config.yaml
d_model: 256
d_expert: 64
d_shared_expert: 64
tie_embeddings: false
batch_tokens: 131072
Below are experts of layer 3 (counted from 0) of a mixture-of-experts language model. Rows are named up (a neuron's input weights, with its number) and show model dimensions 64-127. Each number is 500 + 25 x the weight over its row's rms, rounded and kept within 0 to 999. Numbers have three digits each.
Before each expert's rows: a language model's description of what the expert responds to. This comes from a sample of Wikipedia text that the model never trained on.

# expert 50
Competition terms like Quarterfinal, round, Championship, Cup, Open and table bars in tennis, fighting and football result lists.
up0:514501501501489484568513537515478490503510461508473517475505468474452510488511533465488487486527442494463494485505495513489471442532442537464495482483517503526506505484500498491519499468493506
up1:479475497481472543507492504501489485499514492519520496507513474517482486472507529494525490527508499498484539456507450521466524487515509547468475507485508490447511543494490490514497564511475491
up2:515480450516490495487493506466513496525501538504536481494532469531495485495466516489517491513526533524472499452496455505486524457516522545527480479473452533523496493470489523491434478534506492
up3:545499528469455534505518518448469563501480492537508531500517458483507479474509528492496498525493518467511478499493522540478489481468474511481499511521485486473474519515518496484511501539470471
up4:492478500559517529507500512477539527527487509498495549503492478494501524513504524474505495486512522574495430518494491471560506467494510519519538525452512504499479527498510493517506509474516503
up5:521486486498502494496505502517525501511506516456528509461502488544527558487488506509473477530539538491500507525533506563488519519509479502511527518494499477508526509478484500498487522463527502
up6:460512482499484460530469485507489466485512463481478513547458448517559472499437494488527503476524531523529508499450502499480522492539498512485473491515522496525539508471506469520466511490485504
up7:500468507483484503496476514455442492525516475501514500486501508509520494511556488475515519477512469531522520507519469531482469491533494503530504473531527488482514539458522478456498509489495497
up8:505476500486496517560430530510490518461447543528461475498498487466507529506533490508483543537465490520483487499530557487506474534489522493473524516528501522471470509473477516497468472534503502
up9:510475513509516466504529484478508491512458508456459460554489518560516488468509498504492517478502516529522493511480527460497509554504493488441436468523472502536532533496539523493497491489510534
up10:488428516502484501502500498510536499510480496452479465513523501521487489455509481473461477502501489539519528514508525538491524483545521469518518455530522447503502482493562491513536494488534475

# expert 25
The first digit 1 or 2 of multi-digit numbers after a space or parenthesis: years, centuries, scores and table figures, such as 18th, 2020, 19'.
up0:528527505495512470512465474550490545454512510512489510507533461478515489498551538490495525475437492531492521510473523539519507505472487459514499457460508494501518485511452476497518516486533490
up1:482487476495499521477529449432447473493479483520461465540513542464515517479499458489476480496479504474529503490484501512492534470439497505499503517486478478493498501469491540532507443467499473
up2:529473529469463502520504492508510508503521500530518508496477506491554493485520501481513478504526474476545527490496496517498469551509508480517476460515480514556495458517549501508497528472498459
up3:524526466495484486490491507538493495452500491476497465498425511517502520497506540457505509524467555480493540505532534506505450477517460499520508522486535495496555509500526503483487496502518510
up4:466479429465530520478518531491510512553515494496533497504504538493514492525507496483508511514508500490534483507577467542486485502490479502543489487523513507494565457522549520503520485497509504
up5:520454476442502494531531479535535494511503502477483515480513467493507551489492532519491511505537480489485479543490495483493526493514494495473483468496528453484484490478548468513473504482498508
up6:515508500497543514509535445499491500466455461504510489479506526531508500542501489490489561505494541481514541439518474540515525474514481485561497498506509508498490549513496522510529495505491499
up7:439502461482521511518487513510474515492472458508525514527492527479479474512490491517476515502473513449492499548494552479504464502487489480468491524452558494499535471516460530490522478503489510
up8:522502450505523501472545479553517505486469536525500525528459507494473503472544493484530479518527500508526497499507493502494481503490505498490533468453596495499521492477529447517468540499523454
up9:526482466500513524507486462492483491535511525488484495511513528503510514519477485501511485512502488503516486513487492498553510532532494509484522538478502520429533516494530451524507507534490475
up10:483500453530504503499496473506473489454498491573511510492509529497489457499495502465485515506523518533508472468463487530512501501499477462477489523498499548486509512502477488514512477491496488

# expert 42
Digits 1, 2, 3 beginning numbers such as years (1984, 2010), dates, codes (RJ10, SS18) and table figures, plus Roman III.
up0:496537508537511498483502518490480492517510546554491522512538518486533477490499518493505499522471470525480491460524499495523511535490517470504508456480485517520567529513502508544492513511494497
up1:508486483505525511489479500501542514502523542515463528536507499490469491517462497543472492497467445533450511479519473483498484504513510516481495517505510500535564492502509521501521574490499511
up2:500529501508490468499538506512506484480490448503542483481516500508473504531500507464545545496526538464509502513482483512501505510514482519534484493484470496503498495482532472474434490493504531
up3:543469504464482488462499474539518482472490493526509489519488501481485531522493479523496460482502491501503471548526498478485465530474525505449505523502453501495537486495513486512500500522526513
up4:509508460496476521520508523479483526486438509498465477522490496498545491465516512515480463520480509506483484492506457533492468537502499535511480498532480499513480507546517504480500540478455484
up5:465494484508485480470513503544505511484485508492541500517494514504475517452479505512525520476500482502469491512515473453454475439541517534520509505477494507463480494499489494496471470498487492
up6:508479482519489531496478517510514495502483487504515524496566528508476529523492511467469530533522511512517532493484490522528537511468481498540547527531516557495479489518497494486523510454520498
up7:541527475482495491500502452492501518512525477504492547504504461522491481477485522529469491478521504498518497484509488504498463482527486488490515494512506503507489461508532487470497536500546489
up8:466501487485465516451522507513500508469470525470548472507508545563461491504504456519539514461519479508444507522545489478493508533555460440555510519496484499521472463529512469552524451507526536
up9:540436472510493521528501498510539490516494501492484466517491513529519536507536542524496485518486504503516503485494542526453472465529549484516498459482526518555470521483472479502505467494514467
up10:513480491502492493503508516485520478520521488454520510545519507536502490485505476486538563470523521490482503493454502492531522464511479504557488500534513481482511535469505487496522503537498510

# expert 30
Dollar signs, braces, plus/minus signs and separators in LaTeX formulas and tables, plus some mid-sentence nouns like voting, merger, group.
up0:498541483528490509499481493490517457504527513494486492494518542499486500494499485526515495471460518456513505470479492513495514492475508517519476479543461437450422482491473496473511491492480501
up1:516500548507505534491500457484515530514515511509517466486527511492586473543476480517519525524542569489458511512521529531499500467488502514557485507526453465507511514533502498500476507507522500
up2:549508491506524515480513511541504536538510514500497493477509521521476505475548481479519489431483504518508479479499519541485543453492459514491504516505464577483497511469516500508515488520495488
up3:549520501498520526508458499459509543533501485489490470519489485531519529470509497501475481510464505508523491490506490514529495491514499531460486545484510523505458480466512499526531456524502489
up4:497466506515491498527510540525473493460472515547504527513454508509469507473512492542536475471481497494453508532551548534518511488540487502523494504477519515495506518525526532514497517487487480
up5:541497489482517488521535525537521490503480499503546496484503489462498503440550509478484561530468516519488519530498443501504518542519484520464451487518489529483484505474523494477502516474499502
up6:590510500504523497489501522461506487437512491488444474498503497473498505490482482529547530520518516469507526510515513512481499512486493471460486514522486515482507451565554506525481488527466499
up7:516464494546439541510504539503497524529449481486520506510530525509499515529518509511504522448498472497529477467532488501534492474511485502510483432543477515517491500482490464500485482471502466
up8:499521483497464527503494463475532439505487512504514529500507504471528531527509534504505506519528488512444510466509516478512555482495491517494536472485477473518463510501482523500497494504513522
up9:541487460509518502532517456475546512505531510472498520521520480554513474502453476502528491488495476520493510533474519482514532491486527529503522495478520519474490501458468524513486502475520524
up10:505514520506515493515478464457477496559468471497507502484522518538497508501466469507497515444505524513480473474531535499477506469555520502515515463529509508497503513454543469483472494503456477

# expert 48
Middle or final digits and dashes in years and win–loss records, plus league, team and country names in baseball and football tables.
up0:530528481542484488469509473469506465509486492544519508507508498570515470518490495509497511515449510460480525436486493513477501504461507506502484502469532452532477465497499543434520534470492451
up1:521486511494522537496483502554485477479515516485493472479526516522510499438480501510491506479476505500470497508546483501492473536547545468529491530527580487506526478483490505530494519496492490
up2:526503504509506515527532499484515498527507473468469484505505507510528507498504483512524501433496495471489525495518552508468525517525494482523509530478497499527511471498473526517486476486513481
up3:533498534518559517462533511544463519493484485445474545529487494430440483500505486486472512523495510490527468478508507479455515491509534494479481506485507523504537530503467544503493511528484495
up4:473494472507478514488494513530490496487491548495515480493465493489505492460492562499520509539517483484492450530479442465514522492544541516486509483484498528491537487497488456476457467488499519
up5:504485524524480499448529489509480486507497545499502535469545484435514493463458472510490485524534550512519468509501527433488473509536479548501509459560503494482521540471488494508512529472487527
up6:511549554540534459445490433503492425508483490538497520478533500498460496456517486472490468480566497505484525544475542489477457465508473510492473487497558461483487511429491472524508510535535524
up7:469532514511502494536489481466499512520503483506549499499489513514515498452448537485511504503477478511477464548522492522459468519442495475512501520454476517480463457451502538521475502509500508
up8:475521489497516479487509514536482482507483498461521480527496482520523502526501485512537488508534491499453493497482503516531446494525538517511496532467521451536498499482509521517498497496531524
up9:500478472559509550463483493525578477442482487487491512555497481500544511539475470514505489507473515510506486505492515474487478448481481538471468476468478519470535474519453519494454494477495494
up10:485494492486502511495565495473525507482502536536490501471514514515504493529494551508512525510528552467464432506499479505483512457512507484505500511531546507506527476460460496445490514523490543

# expert 57
Single digits 3–8 in tables, chart positions, scores, ratings and track lists, as in 4/5, 6–7, (4, 8).
up0:532498469526489497517503519491550498465501516510516534487490479496543529464506499464464515522479447518508544500524499502480514511480487471472511521510529477481512507497517529534516551466494499
up1:519487500498512479538526475478522479473495491495499498519494471485507459485448505512502521505532503443464456505474523456487486448527507531459491486566534507495531521486545458541500518488481457
up2:473517489534511460552515502501500537528514543507528484500504501503525521511440480504437443486558523489473520501495466496472476524479514521531493485467470456462513529482512509517505517496491470
up3:457468464511493535502526520491491503499509507527480479495505545543478501505529532493478573518469518534530509480495541507501475448511498477530494499471513496478526483545547501508478491478501537
up4:512465490538496492470522502509465448495511512477472533507542519557497503482511478506537529495455492496522443504501482511483479504490495460476481476465522510498452501484491464470491443517530510
up5:508473491497543490502490503471493480517483491520514520477489472511522487535494501513498523495522528461507561524507478452495514496514545450487454502483499479492487533526460519520464530585523509
up6:512513507564481489558476509509486513489514489491530480456527469523495488455512518468514497532508495507471506538512497491537469498502494481504505533468510513501470538494491529458504504497516534
up7:485494468462513495485512503500549501508505485487483529482471515540463545503524491491491511487466462513511459525535527486516480509513525485495451497502515477499470497513519556502471495505516477
up8:535541516491524502507470501466489472478494536559461529529542536517524522546530499530460516478484480459494484505504492511480497471513491513486530503487507510485460487504492515524524515438466534
up9:468527474515460502509518498479514508459513515509534498473504501522512515509503507501502448502479492506451477476497508523492477516496482507512491508497482491491461492477478521484498493460538495
up10:503502477534492532493529529512531496466498515488502511528527491502498493410494520455513500475521473515506546500520552494510541479503467492463493481483521508521460433531494577522512488455485566

# expert 28
Capitalized words in sports contexts, naming clubs, leagues, divisions and places, such as Red Bulls, New York, League Division, River, home win.
up0:482479498499486499465500513524525501520509511476481447472490497499486499472466480477473518451468492530525495510468495499486519560532481528498509458484519484486527513534528466514497525507487520
up1:510509476529470501463507469480573452486493526522496516476517465493473471491511496461518510535480483552518498495497501507474500489534491479461498516536520460512481495540494534547514496486528477
up2:475565525514526517554464504510497506484534476525528471500500495493471508520494515518519496522507501482505476533493479513484463519541499481481463546457520461478445466444459469461518449521477515
up3:489425457509530518477485528510489513501512485513489483522533516542520488440469523485461491457476473482499484537473544473512537498469504510493500503453513506494509487516511475504459473532508500
up4:464483529498510516497499503505496483504453539482496500499546470518540479561517477519505496493494494478483498480508524531517553528584521483487512474471494514519469509523482517453522469522524498
up5:497495502525489473493464485496473419481513461493507505497476462518468477459537489478499528506544487473456519525511477460494500467504519490485507470485496510497508514512542483535522541541493470
up6:539490459476502510471521494506478496502535529530484542524477511488450503494496511517538483473517505509521480507472516485527529509473511499520510490447520481525473542499548471486491480487509500
up7:472498513482522474524454537473526443497538516529523510499498474484464543507515518457523483501543513550509569480469459517520504532503467497523489522468498495525536507488518506467512511514487479
up8:485482496509512522500482517476518517515472540472494496488526492549499475509534471498496503472470527529495489492545476494468501497495547475544492490487491446504501523498500479507508525472509497
up9:543525467468464496510515535440505528534531485497535482512493515518553494511582491501481501506476509544477529501498509532473495480553457503517493531499545517530432491494550514491508491516507455
up10:512469487511508471500501494535455516474498488522519533487473537481506498538526474500543472478497477482498511551516485510512467490548508461465481486475549502493479535509479523507500492527524456

# expert 46
Pipe separators between cells in wiki tables, especially after header cells like Title or Season, plus semicolons and dashes in infobox lists.
up0:470498526492498517508517494474529540431451481500484466498497509515527481507504498511489509447516487474524497485500524473497547528507437516477530529463515495497495491489482537542529507510539505
up1:478495548509482465503528512476478528501490514469508537529525529490507516494498500520495523439514528473544526519530536483481524515502518510514499490503517539505510491471533536547508530566514527
up2:466456503486546507427500540476485521497520509500485510537469484455483493512492517500500508478510469521500436484510521531551477473487526512414516494477531498478498447516476488522508510477487488
up3:516504508499497502497511502509498447518446421448478498540494509488491479504492500517513510501520508511497490508463559519528541506532504496488508540521485531538482494510477501497522498527510474
up4:547520438471486509505536465523493475496502532464492504475527485496478486548484503516532487530514501504473522506515511503493502513506463521504504494455494531492493515489506541508486501506452446
up5:533429491511497514504479498509474538456461498505505513490460470500489482479516515514497520522498490475507537498509499514465522459531472537492498530475527492498447519498545469474452489484469490
up6:505524511572436492468519509513502506513549506527499499515533528487458515510489488505508500486505482517504475507473504532506530519519507486519502532461516496491498511509504479512532492433480468
up7:521468479488504528504497476491486484433462521534478492517523475478517490536494500518492514518537487529487482490521467450512547492481523515475483543492512469521445496483481512499477475474505520
up8:485481543484463496523505469460523480474469503508474487511497525464496481578483477506507525516508550490507518442494457519491482493470456515533510531507460507520525494533466483548528484479513492
up9:483487494476508481548498451466513517517475495509496438479516508552474489522480501490487486515468537487512516474472497497544423499458481512521511493541504513542540481506537548487495483514471464
up10:495503490502516530484504507525503516475506489500501496509488523515435483490481488502478520522491522500432549508505478493498522519490541514466478512529472509513523509508526520518523459536515540

# expert 4
Capitalized words inside proper names of places, institutions and parties, especially compass words, such as South Carolina, New York, Communist Party, Salt Lake City.
up0:468449521493466539490486514462499470480487485516506486524464526506494533516526479477510505469466490473505460479507525476519496524507502497466470575481527521528519524507448491492466473522492531
up1:486489514495457519495534512496518555454470504471500502511525495532524528495504492534493480479460519522487483504503512493525487445532472499473476490466541480498467474489459491473495524505536456
up2:529489488508444476531484487497488485495490498480522549481459521454490514437518498535467502516444479514492539535528536485544540510519498496484466521496545492492483478479502526511513492468488475
up3:478472558487531490502510501506508510495505458441546497487477495477507503492489451520507505523477491494500504505525494496528508473516521494460513475537487502471555495499457477513480497513505498
up4:472526512492458519505490526510507499539453482521548537459454506455501479462501440500478562507526539502474515529517497501519493474506520441534468530527460500485501469467494479544497506482478502
up5:529513492473501484480447460533456495500484504490471531528519508506499494508489524488529508517497485473469496549493455469550524524462472479495486530414500502511468502503500483501530496520521510
up6:486497466455471509465464497516491491559496475476505525485528474528519491497492447492473518515489515496494512519499469463506531507475503508507490499515470491513487464473527492573481537501477448
up7:564486500483509490490480477505497527563506509476508526531503538495501529499533507457494501477492503528473543541539528489463507496504522509501485506516473483497507499478476509518449494536509513
up8:482537527523447474480533506496476490523472485500526468493507504525455469483456467459488522500511492510498532494529519492469503490510442504446544467492473496485480466538476475532446515511516520
up9:475519531512501491508479522486547465482490523487523485528528528500456506477491460504507506525540491482491492525517497528499506480478494549451499499514470480501484509474466504526505508501512537
up10:491476515512466498458479503509490483559468514496492513507493483520493478482493462470563498483504498493511491532498472484536525479522506507511479524488508464523487558478471503512503476463506497

# expert 3
En dashes, hyphens and slashes in score, year-range and date spans, plus the digit right after, as in 2–1, 1898–1969, 2016–17.
up0:515543536495522502472481542521516458495502551493465493526441463461486528498489483466554506453502464456523503511482516512503493508534526521472511514497478481516483500533493515463492466492481510
up1:533476535470480540481551504456512468472490482473519542474567522477511491498551517511514528461456486490517466547526544522466507458503515520488479478478492516533515500465467487516504482480491536
up2:479490511470476502534521469516508490478508529516526500500523508507562500509473494503538495516507520484531460485477540506474503494485480509520486449530457507511524495501564471484472461521486513
up3:493501529463513513479476563538461487505476491490529462505453473512485520501511480477507507474489526501477495501485518513503498512536511450552489480496480515517519554529496480513505500482504494
up4:511478513493481500530475489489473449504489509536477443493510506484516505513492523498481521496545533486488510522522521469501468488437512546520495519467525515472483521515519464547527562503496538
up5:511535536475452473449506489510511507487485484471489491462476503499484493471489492471490485453486493461501518499457498511524532507462492515485520554529475483525495496495484526523482503491530511
up6:479476458518537497502514517499497522505487512459478509518489585498513512518499517510486534466480495538500516473544485531530547514529556485569538501491563462473510502507525520482447470496474493
up7:485451504504514538492483521496521538519478508515491524516503488492519490513485492493469544497487532481509500504533498471498522503512476470490477487485522529488493508538492530486526483515510471
up8:539510527522492496542511521522457508522473489487514503431451500483458540538523479493479494468487547454526510529512496469548528506474500536468453504509514546478510484500504488522496475569500515
up9:438479470500545501520498524546472544522486483476510494506485485496438508571505512472510471477465511457503432456508457490531532505540529513514541463509442488504559509517482529524504513493466502
up10:523532473515480526517492514500512489462484542468472461539478509537481518518508507486479494443478474507460475490508502481477505475463533501501490526457505488475478509490494510494490527486517497

# expert 6
Word-initial letter pieces, especially f/F, and Latinate prefixes like ab, imp, conf, disc, as in heartfelt, Effects, affirmed, Foothills.
up0:482500480515498479549471538520519479530458496491504470478456469525518500542512505481482488493427510520488510530489508500490519486500523491531490492538520475498488517517516509539501498484485543
up1:440474472535497517512489492471503530508490523466471483473492485462507487543477532492509512477476537467512513578457481464539515482534521486518491515456536546514507502516471495495538502520496475
up2:486494509501558433496513523547528485470494494510517484465498494529494491500473468531489514476483537487498483475520487503570486481521543505522541512514509505484489446500519496511512459507517467
up3:480486485493472479507536495487483525545532483507426445481500503502519492478551485507518483533522511510483493493522553506517515510505487529547520524493514504432495488509454532432533505494486491
up4:478529487524545506475467497506477517445442522496465508545475498502499517515528470476471520491490497496507490485485475511495444538492469532421503515475505524539494506529535518493485507538497538
up5:508495480490519482502431452495502462485492504486480516536437518518509458509524501524522453510505526523533443502521474486493514490540522511471492476512480503498503497522520497520519462481508498
up6:520547486493509481532508512472476496510458490514510486488519532546500521520510454514446452500510488474485495497505514516494523487490451513490484548459501495503521491534500489538539501490505476
up7:518491521509523492530510498535511492502508513492514506523600523484516491472510476442508514474502489583503528473497477515525474500499538483513509498508499472459508492506513482519505531513462470
up8:478499466521494528494469523470479497477478516535496492540491515481556485518520525503552519470483474527474535491515510457465519501496527512448461522526525495544513466474498493472526494518540501
up9:500495484509512491513487512522531472512542506505489495492535505500448547494492528535538489467480511520496485513481510491477519517459515463533522530520475490502502506516447515475491481512515539
up10:485516504490487476558463540474514542465483489500486510541507520498516483535490511506543448501481468482496529468515509486431537485512498465507514534511486498481530519490500477491510510511507500

# expert 17
Single initial consonant letters starting a split word, often after a quote or parenthesis, such as w-alk, t-wice, (w)ine, t-ire, Sw-im.
up0:477455529495461565497538505506502484511509516452477497489552507510499435490503506489537494524496503500472499534497471497475515521495483489487486499526543515490480503480515493498527485467490487
up1:487501532530541460472523536562528505492524524506517469458527526465494519486500477489518518467535499509527491523491477504502483530501491513542515539515476507431525518504464514492517507491474466
up2:505528543515519499525556500500504466493524545482475528504542458507488475495471488399515515505491474487506478508535478489491494499492507498511488549503526529500472481546477487527468502515516516
up3:489495512515470517522527491477510488520523513527493488477495504499525473510474433464512497524497541491503453514430587490516545517502483528496509479490513496524472488435488510522510451517514536
up4:497495521495492502500544463476457512499451495528511461522486504465511542501481465503545503509500533482496468564534409496486509503541492480488570502503501445478502496513518505505492492529491511
up5:513527506526482490491484533496467520503494500502520502522511529546482508518508499502516518539490507492458516520477513523510468507508498451465506518543472521517489529517516537541468459474529530
up6:509497521504514497509525457505478456503485514493500491512492496495479518483471475465493489493537497462507517498477500510510531544479498452512496490535524517509520469474504514568520508479508553
up7:500526520497475465558474507524501512523538473517506463469492535481503491505499505506464479458512498507552525539518528487512506481500520470532522459506520475505485498514430519507477522473513475
up8:507524502487519461475534513459527491515488501494478519471474447502493528520472452468463477485468484529479518488474505554510472527522468440485508487490491505495506512514459551537507501546517522
up9:489511475491519514457525484492519520474531491478475526462483496482499461520515478505499464513486545482465479508533532516498502507483484497543540513521521552555530492491516484479575483497497529
up10:528522564502466500491534486447557473513523504493508517495526513506456513537490502530463488516473447478462503475490483519485474518485493522462497482507478504504506499524467534495448551489477524

# expert 1
The space before a number in tables and stat lists, mostly after pipes, colons or semicolons, as in | 13 |, Turnout: 5,601, plus °, ′, †.
up0:537492453455502529529482476493499472470557491516490487472499484512534452546485514485523480526468495524533495479491520515506506517528501497512514491515467504511481493478499503509523507523454471
up1:497503509511520491486496489383470533493447509543497493515502523461491535470512496485479480514512480547494521490494525492518528476474497513496473520517484458503513530475473556492453520465503529
up2:495534533478520485497504517513456524467435474521511501512431471485535490510493512522494481504484485461520529497509519500535512492487465539515512480449514484482491485537485510499480510482427503
up3:545464504469481487439519466499482513475505500421512490478510475507528477504525500521497513441473458474520460506490527480483512516515525499517489522506484469519487492527502474513498499507491485
up4:501495491525490486452517474479502487494510474521525483500520460498529503509488520512551497529493479498515492516568508522487506497500502500487501522532499561485480456524455486458500501493485517
up5:511494487499481488541476475482527447519487526530547494497540522482521504501520551502491505537539456469494482487484530528540559496509502483530506482517489499465491492510481510511507495466475514
up6:526436520493495516467546500477526496482507469469527503500479510483514458467492486522479484528448517488511507511481530529509473468479481498483522488436502482534518498494510502507496467531485495
up7:500498518547515484526538492570503502585511503498502527489534496459527503494476499504514446491502472448540546471529474491498468486478484467506513494507526552468503469462475500501529522481487513
up8:514498505504478468496486444552485488523522495524502478537495521556544487550510465487512477496504499509492487493475508484523458488510497484522511505522555457504517479470527465495496498583481540
up9:508474540451505481520442512530493515525518512515538498550487502494523511516505543533481524487508480503479468513487521504453481477524511487470466513477500500472455516500464544468512495494463507
up10:479489524471453467483507534476506487501511460498485507500474461500483499505485496498493461556521471497525535513492540483475538489480495511492549491450510462512496524482478508509501499517488502

# expert 63
Adjectives right after the, a or an, such as former, local, American, young, first, nearby, in phrases like the former Susan.
up0:448506473548494527471538496475483511538516482485524496532492526495534480479474534466539557519464502529534492527512511480501490478531506535491511496503479477525528471525531520475487503517499533
up1:464482482520509532516491500493489513470437494511531462469493508514540511508513490541491482504544532468453523538473502550528470499533526477517494495472544506502492455499501503479453543460516456
up2:562498525492497490499471493470530512526507457487514494497514529541511487512502512477459534514476516506515541510507499474490514504514497518516513500485474477524470507528499538446479517486514511
up3:471501524475497492454482533448496480509475538485500481518499475511481477501520503495507507499503500509515539519486530517519538463484551525523477512481448540519499511485555500430543520502553513
up4:482502501465487504519510525496429477520475472440523500478459469508475524493534495466511473502467491492444499532451536474492489489492488476496497501512480415481500460484525483469514494509515470
up5:519486499467501473549462482515509487455469511477479501516452474496491568540480489516469528513487518486488518473495489515563444501509487509484490482488485508480543462527479487491500489479541491
up6:453512530489521515519482492507510494458500479546512497509561510508520522469447545514545491523565499486498481525488453498503522542471473483479517452500542524510529504511486533489538525483525505
up7:495491486507487465523521498492509470460514520474474491498506447509493491461463491509479498469522481501511513469530514516470501471545544514502499514492491508514487509471512508473477484501490486
up8:529527451443496439494474522543468580477495444538496507475463525550523499519530504477519498487474519506507500484495497494527529490495506534472519529462556524464514494482523489489466503506523509
up9:474504495485459491489512514499494505511528463532525458456441516528466518521511491525496527506483456485496526509478496496469479466487508494508500505513490519476472548489477506553500535508523484
up10:501498517483480490519500453471494504505509470521488530510523476483524485485447500465491490464499498507518461481479501528488503470484546504497550519491538496439500493497449507509516496498487511

# expert 55
Month names in dates, such as May, September, October, plus some digits in dates and the piece re in increase and preferred.
up0:515518489464487496471522479517490497495487511519515485513559515476448459539508530548502465506516516540494489537524455492454489495478468499541492490490501540472536497516493537508547454513512510
up1:550478479552506455504530513511519487509496519503446469501526493482500482529502523538507527525449481484520501490461514481511517474460520503482475508515471473586461490520536490473543511466503478
up2:511515490482488505489512481512520468485503471511496483501463520494515499473540486478493495502508486523504543497504551509448497471489533505426494480464482506500509506438497509461540517495491510
up3:495518508513489505488534498488509504477494473489504507505568492544490508471511492485513506515512521531516497486485492509504494526497493496479513470475491505454567496482505484517482554512495448
up4:483475523498527518486459521501514513497440525505446486532479486471483530482480524459464499498519504503549482519495524466522490485518538499451484475500498535473512567504485497513479481502515514
up5:509532516482506517447448547522550481518482462517539497499514538482495508512517497488529496523550549502517542480499482515476476534501518505454523495504515518502515484507526525487506481519495490
up6:527511491509478545486503486517454508510452438487540498505499518507523515531478500466491485481474513508510490504511537514487468478515516466512507523495510507524457539548489512485478524476478493
up7:475530491499549534505516463516499493478491506511512490524535469502503517503482515493498481494482508462499533521482460526477500472508491539501492527513511509490493501505497485491494478470488463
up8:541504500451444488532494494474523516528524478489521547459503485537496480524471469501486460505498480535508482494506482545528511520504453465475524528497509504544541500557452523496507514509530485
up9:447499535502493505530513521509466530442507497501490469471497532497511504466538501519514517485513485472512494538518526521510477478521527482511490511535509470479534503462469507518499497507532583
up10:509497482473539512480437497493470447482506513462519474492459444482489529533431534509539480500471512470499495479492519485492476498542497492488530516510520484492482500474487481502529448478489496

# expert 18
Single capital-letter pieces starting proper nouns or headings, especially R and L, after parentheses, quotes or blank lines, as in Race, Russian, Hood.
up0:543487509524546516573518535482545500507503444514447540464482487505492453502523505444501493463505494524546488517459509521506514500541494508461509500505506505537511506508464488521459512524490524
up1:503467487513457503477470491532510510501480509501474541524474448534471491490501469523504484448465501506548528504490531513467529513533537511490506508502514505494463481525403473502480503516473514
up2:520506498484526507457441485404515497495522552509507481510501498456519500507462484498513450496509524495540490487494463488465459482479480464476455534480523506490508510492474494540496511531488501
up3:503488492489537498498508438497478533472519505462493482521488494521488475518482513524488494512541554512534468456505501492477505446482501505487488510494461481571501466484470459444515497483510514
up4:495501511521550471508484493472520491461477539520534496524497472465491475528490533495511524490524491483525505477494465495531508460474508528491509486500511539476551535478502498497458546479472548
up5:505543536499506494515569528499511478440523486515524509498488514469517481539482470476543541488505575513470484463493512510506519501473490512516475493481521493534486505498453535497505505516482476
up6:492488459509525549504459505487462502506461487522544486554538552537470472528512492533505521520480491486513512474523482540514511487515516576485488513454524455522533502487484534559495469466542471
up7:511496473486503530465532528526480506522523518554530469475475513539477486523495456508484472502511471549503472539490457509492494502533540520538500484471491535505511492504497504494511477497481498
up8:494508545475497491501505554494497484498511478497534461509498500492492499487524503482515497511510483482495500518488462507446525468548481475535478509459480470482493496510490515489507526480549485
up9:547475492526483518518464468471510524505504542543492530553501508494534491513461520484488474496484486547488546477545502518452504512526518463497494460481499499523507526542524474503539522519484504
up10:524478503507492500547528516485503519519496455555477537490479472517488480465465485544490468503553474482525507498543507491495560491460504478493488468503474550492469570502457507498483464443526524